From a checkpoint of a small mixture-of-experts model trained on Wikipedia: 398M tokens.
Below are experts of layer 3 (counted from 0) of a mixture-of-experts language model. Rows are named router (the router's row for the expert), gate (a neuron's input weights, with its number), up (a neuron's input weights, with its number) and show model dimensions 0-159. Each number is 128 + 32 x the weight over its row's rms, rounded and kept within 0 to 255. Numbers have three digits each.
After each expert's rows: "gets" lists some tokens that make up at least twice as much of what it gets as of all text. This comes from a sample of Wikipedia text that the model never trained on. Tokens count by the router's weight.

# expert 7
router:132085112114084132127163171092102162088054164174139142135131117120109082108102145087126184158142077103110119098121130051135156128119107111116118142128148131129176146169141085139181101091137127176119124101183110152150121128086121081065141146066100103148201112129148091172101110131097163148115147171136149098087098127156196154090087166123105131150145155135161173133143165138077120150083114168133054175129074198121186083171076136153146163118146157132145133062163101079104117092167091
gate7:119138182127092130129108157164131184130159190131083141134164140171103159112149085116065183147146116133161099068175147172142058157122176052139105117083107087080136129046141101174132134152159167089132149116154137159173143158086077140153191121134112146141097158119104125128163150107127115136112136132130109165125164168081124115157122152050092083126085134174114116150065128113098148162091215134114113178108102144145120131136047140121069125115122189137137122135136103189135153145115172
up7:096122083108122161057144125146110062090106171092109126118104175169073146078154116124120033137099148101211103117125150138140106117160125102144152124109097184119145167137127073084108117092182135096130100140135139138080137092123101100121164185133123121107138183094129117123128094130145127132095140103168150145094157127112169157204093182087151100155140129174120122138081081115106115209144154159102114190105090113114136090097129113157119051052148143128128166146092114150182198140095142
gate8:158217113116137121146128131178099081129115071142154090095131162176120112144153101132155115129114069179149108117055133152151142183063149122156168115153147159170104144134136139189160134117149125115140094170155112091154122089152100055161133091149123101184115186120114114119153120158091229086133164121137132196134129170119115098135087159115197176126107139090127058140178136172168097107140134144110115179149106154141048142157135115142163133112115088171165154128127120060133098114161133
up8:158103146119216156110146096123120124077101005152144142105118082141169197163160142140152145151130097100098111151125130146143135157118117147136133133129184093129155172066151176157144129122117190129124163159099143067059167191105144133113136131156168102152086134155092181111146119158127176119154071124135158145107104149134165074188186186127168157129124137101196154149165118094113146109151108149125148138119114169117061163120177148128116100096075048120115142119127136121124132124181098
gets: " the", " October", " first", " September", " November", " July"

# expert 15
router:056141166110154125065080146155080132129125097075154097078118104145066113141149155155104114098111091180078149185105161072146093185121087160141195078097083124102151110151094071148117125091123181094124072195076145094095102092111104151137117123122071095149133125103107131174075100136113106075125141120153113115173158121108097104159152056139108129151150105161132108168155140158132078189132145149134188149150104138140113126153111153101155094125134127154070142082182087111179134144116089
gate2:162134071166146185155095095177094123143078125087116106139129208140145143158162097107139122102122143130148154121132179141113131111177166147130127142126138185148153138137104126120083155132105106191135082075085159145076114054132162120053146075097094184103135137160135164104143174130165056101166146145141091143150087129217085103146134102083138101145192132113137174154167111133099119129078087090102155081152174111091136132148169090106171111129156121107174059102170144124131108103163158
up2:090168156121129145195136106165159133058168128103162090096092175210151112214212119121132137093100176118181171159152128141089146116133103095128130134140133104079105141131137144139144212127117145119061139133087101152172131128116138143117126139158105160104135126135125120095201125131129097101162157093103128106095145124122100098116127115073143152142115125152158094099092133087149114090116100111172165153116159091039157168165139160067106101096134132145097075050115142051129104121170167
gate3:109165113086120079108133066161050092188201144123078095102180116150123154091134211165151196083150090151126151172163164153126127161089137107173184085159151097142122122114117159092108160129076160131158103147157120200152132080107062118120112108153084138140111107146104072160093100137178121125146117088062106120061133195113115178126088101108140142129117132181076138121104103130116128128062142129138096086152130160085123095082136092154149136090108149140098129157116120135150104120135161
up3:110112123111142129143149161136151095119098131134161152101146118117161144094144142130153127092103154144104141142073120137068117144122120116100120115158110069088088121196154155151163095092160149138127156114141114161088084096151111083095141141180123148145109091117063127167140094104084096141143105091108123165179158170154117129130127088098105089108119107081096081174097084096140135167041209056105079140143162181093219146108128127081051099096171106128172127098084102119180125166148195
gets: " a", " an", "ing", "er", "ation", "ion"

# expert 1
router:145166048101108163094119133092144053165105136121081132169105071178106155127191110114145096156100117161103140147080130124126126117104159141125117108103150119157142195136172123142105089085114099060118147083127109081125160170089119196133104087137110149068110132119122079137160162110135154175145106101147181105049174125084143135120177130135154099123122187135092100154087115137113142145134100148151081127059171121192108117083133091168118140168094139172161116166110157178105116041137138
gate7:090190081121182110161084104088157144183109131166144130179145093110131106105101197097148141112147136168134116137073111102118084138133128103129176189105125105106117150099156108130166144106098129074124135117130121095092144132085114093187125100141121116185119164093115142105160124113162080090156197200171109105099176221064105082058132124135111145149110123104131113129140145183140145189137129204123112131131146191114118078120096201165108120140113088124143117201148116139129148142094086
up7:141112139117103129145064170123126166122092138161182102097121107101122183050121195092152152110131147123111171054114067070053151108072120119120108155156125071143077163093154145164170166087083133074127158092124112121118135173073076112152146099057108112181094116123141106148119128169080136086177178161149154101122119133106116142068148138091104135140091120153111191076124099150131170155099146169125138106152175183094157111123081166168139099147136172147113126121144124135174144174125129
gate8:110137091167073150150180142093053157134148160145222123135122103098162094163152128168132099135108045113068161148182138102130127101142105084100116150096084121119134156086158124149188096092080128153093191136134117138141131151153083128093104188145075148093143158131159139180109131128094153144154133064129057129128128106111062114123099117148158179135149103172121148140133110152074132117127128084167067068126098145163218104065122138137138178122090136152140121154138175129131109134124089
up8:068106128169084172147160159097055134092119169135151160081141155140117126151133143132111056151083066074120126154130135089120136097151126143179172110120110160104129155137113134180127119082081145171108163194090102126169119145169085110113175141116087156095143159143179091164092121154123177117163139152116055097113144079094058124152076135127148161125166106103127136127129094142103134097113103113120109067108067114141089182063127122123129163146068128122210089193129193109129116144152134
gets: "\n", "==", "===", " ==", " =", "\n "

# expert 9
router:155131091122139165143147113137129070140082128113127116101097135130095167144215117053117125138115122147086133112099153140124131136124131125122111151119186204183160160145174157162067136028074094151122139164171124133099141145081087091186161095114141101172130134087146099083162161120137118153149185142147119134111171113161154148120184153139107135073092147110153078132160164122119116131174173152106043133116146123164123127102147119180120127118125162159098142105102208137109107039162184
gate5:148105167216090096153189084121106129158138171141149134173187113187084146091093081139142142130132106153157124060135085093112101134091137133047144176111115105123101110135133161140176080079196135109128130142120153167136102050165108112120113155095086171122117193159172152136068139160182106185105130179131120136097139114104097123083156116152087093128137100121106145169135103142159134119085133188152138120125138097091116189144138114082122100174159163112123132138120074129168168108144201
up5:175070148140127116113159118063057106140147197104110116109152171142117114105105092149071188123128133121150189107082183059138101135099115119094113099133121157166125115154099100096133173070196106161106089095136149054098139115171133126071111177096037149132146140146149115103072168139181085162118134122123078119111153125161062115100126101133128103119110107091112114131158164036145056154136119136164112133114148111132175118158137139102088149154102125084106141124062115130158146135117159
gate6:074113103130103155169113080122113120165133128095101156082092156130161139103118209124138097145121200099124075129167127126135108094123137179162179113170170151105167138148125138148080170125091135157120098113115176123154149176141111113077111143139156136151052159122167086213149068091149140135134101090119149144116079084170027160087138100158184121149125147128140125173121117099104087132153126172095177113084133149129176084104134114132119123095052099062108132119186114097166124160113095
up6:095096085148085137162162079118091182161165143117099086118109193153188152123127213095131117112094134081127062110140094132123100127067116174175173165154126110144117168095114126168082130116156138151114135171166178163164121182167138108131094134121147152130091163072131147162113086156111170117124130083160115146130087125148063182144118140063142128062106132137143101156038071121103126130132113164094166102098158166153143089124157102132064133125096077083138088108179153114101127149151112
gets: ".", "\n", "s.", " The", "\"", ")"

# expert 10
router:160097142114090137149178177163158152101164111162165140110107145153159154165144173138155244157154143129148139134150194137205119137093140060136100100151120077152129131142080154150109130117080133200191117142144127123102118105101066130084153150115136109160173132145114123122155080112148106124087175156105105194111135081181145152063125122135134120143148098150087076091129101157108115144194098132123122174103122165168121145105136146145136176122063106131122049098144116144105114171061085
gate2:189112166080172071161124182116146124110094158104138168036151119175093086109170124120113167191107152122098116163161142124101150077110076146125096167080129083139190161180128111111138144131125173167138156084069147158095144112145088077126136143143151120137090152137112134168090141089073047190095077136094151154098114118150138140170138136123078127095126121147124102137175168150132127150102123163137136103144136104147118094129192132113098079138117148087180099138095119225093106167105101
up2:177159138172107146163117094118153099153100096037100178155062095126164159129171115133115132153075127125102087122147137158133129080181136175069067170157109121098093124082118168110127160108087105170141104121098126092108129098105138159148143161166159157075098144168160124162196116174237151147146096117080168115091115109144109130143164109076139124153142151149095107181140128054137131112146169090110150171093113128141155142097119124154137111185144066118107066177117092168123140158136110
gate3:121084123199107118178094114135156138083125101163150157088149166113107087172086118116152120181101101094126143160134152162159162121187126099153147115160143126124120175142109066109053128107105136140217105083208073124103091107141137132137097170116119155136160086145103086188188115121092141155143161136117198139130107086180107117145170133111159202188114111111124153158055078155116107163108164093171103126095108119169202104158145164109108117086111150112118110094107126138112089127103103
up3:131133092129089107097097119128144093101112153166096134121076153118150148126147107118141168088078141156139192170188125105139097109161113134123124065128089081062100155170106101092101150153076183122172142142148093093182101159181113124155111118115084134086089142109090122177206098151167062109131149119157099134157116141126092144185190108106222090148119113082127181135061103067106127162159196091139129113078104101166138131092136139104135084094097147120133097124109125134164127142081092
gets: " was", " is", " that", " as", " he", " which"

# expert 11
router:093093143148101155139090165119137172114136132151115145101038119122138146182115110088180096163119142094174126129150083064135157113145109065136112133158086097167190169103139093125120163140089129135086176127175099160164018104102155115155151147138181101102100112129159106136107179092144141139183176128109163103187124111183142077119105066153137131135135167152171113058152149100131146112129091117111149089121074127125120146128108116177070133113135120166149135132207133047122125128129081
gate2:141144179081138135136107123073149124142124102153131075096088115093171137109153135102142143151086129175198173128145123157171164144167115169192101102125176130089199087105079130106132128113151142139086090113107129129150155068161128129135179175149110163123064169154123158111205115141095122072172127087115146112130106147149163149057137159139051079144140164117094141177067145117131116135081142147105093224139134172141127161073148136133143169191178158138108094114109089130138140088129118
up2:140173071139119151138095154142112087122141131090130114141116115149184143144154119071096141136114110133120145119118094117138101143136144232120101065135143183115161174141053234123159101128081116098101167121168138158130152124160146133134147121115091076129150143134132130064109154144081190096145082096092076154140103114137085145013179142139115090097119144116116163153097127105104152104161085099154102189162127165142159148080190095120139140129126049162153145156127093154116118088134140
gate3:180086157190100161114143143158129165120138146085104180125152147156141167081148075099096212144155077161141146158172104048144069140120140139068048137135137157101141092103141089186150155082183129153192108152138105154159157143091152099120153177095058140163156120093149166163092113142142124146090161146134157156134117145137152134101082095070080128119147117123111111152140142117157146154094117104088133139124096183111199116122115140093109145118129167098073094078148071128151131184091133
up3:133158144158113131101092130130177162122111237108040137100129134149077099147124121099113109121203125166105155132168159134162133145148121125148125101145098069088087137073135116112098171101177084177151038123161130184166142136155165079150141135119118149183186116115150140137125154134165177117096121138091169114167131129139134162113115145113082099159088170116152090069065154184136091106156129129151166130129107076067090133087105124101127156112185184146086096098137138172131163101119140
gets: " and", ",", "s,", "'s", "e,", "a,"

# expert 2
router:200161097102152107149141106079185101191142110127118139159138178147147102110076152117060150144130146096159063121080081161081162090153142148129168184085168190138079102109161098120127084134167130155055116099135105114141152161116134139136102110111208103120097122170159142174119138145116191169138120095121120105144175108060077134178168131172157166086115127128085114139112098079159148102123107141157123169153139091126149133081162100083160138168172175078121120147091164089143107155100148
gate7:139178123063204137136110140129132068110164057102177179171115124123181111123189131150120121074138172135093111127151125099143136183089081092128057124089097145153152126110117172153156123132172124193145168150114159124145103084183160092181111154145126094044148154129119128141178115153161121143166138126121147138097102171182142091140147139137149140138143072123075112105121112161161066135135088159123105112101125073093184166101043089088150138143176101110135127167136155143181115139132093
up7:184134139075156173151137140162163119110157089095120170149167195163111121151144171167080147093082156141112083118110130070087103218122116113075115108122150121149151144133165156098091105145107117179075179107112100087137124107116137095135174145114099114043154138117147130171176112146166123144109124102114119031125094157151164123105171132121152137147146035111058144132077140146155133125202148143130097138083141071064136184157114095111095147156143128116144127187149140151138113136117097
gate8:136140151150140169089167160148088156088204102100103151126155092139164140135132154184160103110079157141105159187173152204141148094102125086117121119177096125154107086171158196128087092157105147144113124157168046119134071098129162092148111168156129152139089102118146110122141101149193171150121075164125150135189174142112186166158086173185113153102148092137142104107163092166104145110120112093104113159140105175138163161083094151091114209111101135090129130150159095138148144084088100
up8:154146066094166121130141102110138137169196126063117137168170132124130149127117123171152143197149184134135126156074170115160077119115088104131085124193153127113117123115111132091080101140168136165129124155097119158137124092114126156101109137135145110183153012148124095081145134180126139143127113148111149122155146078148135091137076111157070097157160139168184095034157112187091123178124108178126137167153120179111176120138130135133102175155100095144137162165169111172106103174167070
gets: "-", "|", "S", "R", "C", "P"

# expert 12
router:122133106104093116140075093132142111139126136084079154114139074165133090094125142177114139127147116105199116158141130146174108097195189162149117090093136132120112149170090087098139096154154141122112082149108117151147096155182149121086079157120129070082108069141138160142073174180135169110138097088144164119138204156122083130103137176145155174159080116152125134179146064123145168155139148115126180088169149098139169128163193100081136101147119166154187105155119070159168130127042142
gate7:124103117088159108161085131130151112081161137131103118124149077192166099200141162144180135176130131077097096133157132132137093160117093121202125144146111130067158172103151096119148103132070156110124136077171117128071126123077073099173133107112127113165117150230138139129084099118153098169109134064136123112083126149107143102075135069084150068134124110139085141144143084112092152094120174157107149112118085122111132185133110057091130151108107176153160137173114120055146158077113176
up7:150093108181196114113080090142129139127122137160113106118166059134149151163118158162104139169140112108117153185164061116114140126113146084133118082127124117081192155124122097171066078117115233183164125129140104129138145158156137106152137138151097101109076129215127169121109090106151130119110115055167066095142164106104136151103111084054141103195122149132100127130144121122107161079198181137144166118128112107138142121174134089142101112090073107188086144151126117168104134100099155
gate8:105119099107091128130050154127122148102096165102093152233152102125111103146090133150163125107148136105119087082117127124174127125172102162112143116124110149126172166087131129152140158114160136126125115132086103106108091110151057103111163095081118149154129095084114119127195136025161131121174109172121088151137168124082178103122135116121151168121128102161215111161142118143107133182094135169142119196116108161073083102152108067145189132098085115141152155149118032142170163164144123
up8:117111101109085085070176097122133104053135157152163107090155105142115130134131168170205095110113168166122086176085083150060128141121170162121126139128115110122152133088111135174083185117121134119103136159128176092175131123177104090164103125117199169156142104155091122136120102118206097143174127142117171122178113088078092144139106108085170132125080089158113194113043184094183154137114129167164095148106135087149154145118117138155137153059130145160140124162094117115095086163150139
gets: "-", ":", "=", " by:", "s:", " Born:"